Experts of a small language model.
Size: vocabulary 18069, 54.4M parameters.
Experts: 32 experts in each of 13 layers, a sigmoid router.
Training: 458M tokens, 3629 steps.
Below are experts of layer 11 (counted from 0) of a mixture-of-experts language model. Rows are named router (the router's row for the expert) and show model dimensions 160-319. Each number is 128 + 32 x the weight over its row's rms, rounded and kept within 0 to 255. Numbers have three digits each.
After each expert's rows: a language model's description of what the expert responds to. This comes from a sample of Wikipedia text that the model never trained on.

# expert 13
router:107080145106136143113060141145137114164141124132082129158106110152099128124126043185102079098112104169165164201091147138111151145180167154162146117093080149158149174130144136117127105083115091133147140129137093121132136115122144156073106190174178101182122142145113152151146094119120157156109140164140122182184151131119176128171151169103144136145088131157102091089103141132111106105102184107169175150104145167158082139085127155136020137133134141159074084164176145111136147090128167
Description: First names and name prefixes that open a person's name in lists, tables and credits, such as John, Kyle, Mc, Anthony.

# expert 10
router:139096130107166165117151137148128073178066139154101130187058114084114155133144110077132162120139124163144151093080194197097202131140124105136113104118065138157157125108136099127169056124107123090115202162105046118157138201094184180117155167164112127156146141153161046191170103159125172092092141171203137113150198138095145115104108121139126112147094140153133099133130126198098060173118163142176151131125102116150094115102178117149079113112139121148121119159093139147164138147098135
Description: Periods, colons, pipes and closing brackets that end sentences, headings or table rows, usually just before a line break.

# expert 8
router:114044136091179118175126074191123079141145112088080153148147090116148124130130130186115131128096169147183141119109189199117161139163087143171059138038092142141112189153135140123131090111126074185138146124127121095147112158154084124116119157112135110149096178190120070163160118118120153083134114146126103165185121142110136121155034119145150124181155091192117086092085131135085105136140135172140154154125123174152101124123092153093111122106140135067044089153125159121182131123127123
Description: Month names in dates and the preposition in or In before years or places, as in in 1969, born August 12, In 1826.

# expert 11
router:105085101108132151131101183162088139146147122085066151111105097164120161159116104126158118120081105122118183138088139152094168132171110078205102109074063133138128194138104121133161094155081107162192225171112110107125131171153166105111110199158192097164131192156126078129122135163154128131091150169137108145149149147084132126154141121107177130137137111173115119120060105138107113155077116127148141111061140162145100137162132130092089128183190123153100099130161197123170141108140153
Description: Full stops, line breaks and == heading markers that end a sentence or open a new section, e.g. ==History==, ). and ".

# expert 26
router:115088166072201180144102090171080086140077088113121127113170119132117093153125107119116130119129097151103214122073174161116140120186118106140092106125118111187089177115163140112120092160165140129132145114113087155121142198096100167107142127103173118142104177149127131206136078165136130106134108152169101171105121094107143104210115118075151126115115067180133131086120108099107162100159127149136156155075104115154137084158123171135129129131163108127120134161123164109178145134077098
Description: The apostrophe in possessive 's after names (Parma's, Allah's) and opening syllables of names such as Mar, Bar, Car, Dam.

# expert 20
router:124066102093184130140119143132126130167103078145120076160157108168135154138105089106161133108127135213095168124095109134127151120165068117194109118070079141135156141156173160144116030154116117126117123143155103147131097167068096170053129159169141130188170119178168085167160030123160171091159116173172134144151115135140164148146096153141158102080145146146117052135095142171119095190053169151105108157116134176127111164119167138110144090120141131105078116169124146092162202139143131
Description: Word pieces inside or at the end of common words, like read in spreads, under in plundered, plus season, year, round and However.

# expert 2
router:114101097046142171178153143129132096170126154180154137157116096150101104135135088083122127138122115140149130152057152161119158131188046115134077163077090100148125154155158134117177087134110115192142177129148116110111139157092104186107118148151135147140096153187129113179156103124141127138145127171143117180126174113088136133132158198168167138084144116169060039137151153149143143145062129131174147161107106131141139159097144124075088153123113164135108057178173188130158113076095121
Description: Field names and section headings in infoboxes and lists, often after a dash or ==, such as Born, Personal details, Genus, See also.

# expert 22
router:110024090117163158128110141153126124152132092178119145119138078221104130093096056163111127122157115158163153122089161150114156165174172130196133163131093141169105183122169125118124053111098152171128179155150120115122146199055124164104139192163149129171155154169133102181185120130130102136108143184158066149180131148151179140177133139122160127140138160148118090100081115083082073102089125130144135160101111139162069142159150141094082112110160155143093137126109166154150125112110139
Description: Inner and initial pieces of unfamiliar names, brands, places and taxa, such as pal(om)ar, Sk(af)ish, Kund(ud)o, Reg(gae).

# expert 6
router:161066127114179146121093111192089166155122078148130120101155172187132193112114114173139157090136156160152123162119133157152143127156113144134112184094100122195092169101122155117145063092116123120172181106112070161148082156106125119091170116126155143173165179183126097160139108099166146108133121163159073129145143098161137153176127142096118130119112131137141145135086192145076123106102133078155129127096115129184091155152144122133104088167138186168083076127131180099147126118076141
Description: Line-initial list dashes and bullets in infobox fields like Founded:, Family:, Born:, plus sentence-final periods and coordinate marks.

# expert 28
router:138098134128185102131110147152088089145121121126127087134119100155052146148101088120109191135094138120129155111122172123120180153169087125197072146127111152151130180133144158137174054147105095130122149147138064140140093156129117136132139160144150101186135186155143079094151121166099118109105120157147055187183140135122152121177061133106149123130124145171120049085115140160084068114093178112145171132095167145182121119113149181102085115130128134131153106174138190117158141149141138
Description: Articles, numbers and adjectives that open a noun phrase inside prose, such as a, several, many, one, diverse, local.

# expert 14
router:130093111074141187133094123159112075160108149143137081149122125180094171114126101110116125106143121121140175166133109114123156137110125140175083106086064119172097159140164153148180082115084150159133179112085118106124174164095112111112156109122131108096108110129108064153163088151163167109118125171160055162154163139125174148136119096086085122139119174156171088142165161105104079160111148153129144146132142138148113154093151159119065134157192199111147084162113118083180170044133179
Description: Infinitive to after passive verbs (constructed to protect), modals and participles such as could, composed, taken, plus Binomial in taxonomy lists.

# expert 30
router:102103128133176168169075122119106080148104130168080141073106140119106139150128100130142136138155145160140138114089122114140141205174146119202073134120085122130093163144097167078132124152115166144099175185135108101130112187081111086074167210162166124169078134205130067149113104148167163100113158163123080163167137130093182099146104094148136122136147128151084081095112182164138119138108083090142091137114143183147131092067115124112110142144170162087117076128157154109159159100116172
Description: First pieces of place names after in or of, such as Spring(field), West, New, Bel, Delray, Wallonia.

# expert 5
router:132092134066132167129148113151103135148119114105078176151166106140108114132074081131127102118165165161153175129109112185093177140146079097158106111065132123155152200171137168146136102171124108145109188106132073109149130200087158177073151164098149141222113171161156089203165114156114128107108120142162071179167118157103162170165133151105139121168124139174107116113125111178113152137088145113158184131093177174173166163115121109104119117126168122136103104121136149090160118140154151
Description: Job titles and roles before names, like Minister, director, guard, plus separators in name lists and tables such as commas, pipes and colons.

# expert 27
router:135138135109183117169140137183074187134074142124115133099091110168103107124081079120080163167108137135184144116115190125080191161143076128168146123149061148126085165121116177130151141145096116180171198163136113084142136184118102147119142161147115153143099167187134087189210080154107136115114178154173108145148141140141118122155110146088129101179100091157114089055097153165111102143118152153187146166134165150182078147123151141080107131163177179103091088107136144166099122111143121
Description: Middle or starting word pieces of non-English personal names, especially Slavic and Germanic, such as Kok, Vel, Sch, berg, itz.

# expert 7
router:093102161061153127143126135122123145141135078142094087154090117176105093142087085119132149088076086155178153141108150149103163189165112135158058142065069159163132157154168165106146099076073101145095175115153072115160142162151101118153119186133101035160131125121150082146202132152081139111083120197150114116148165140166137133136125103111143159120146168131137036111134131139120092133114100173139118197101115139167069149098145181096093112169107103143083143141111201110176120122122148
Description: Articles, possessives and joining tokens before a noun phrase, such as the, his, their, and, and compound hyphens like Gado-gado.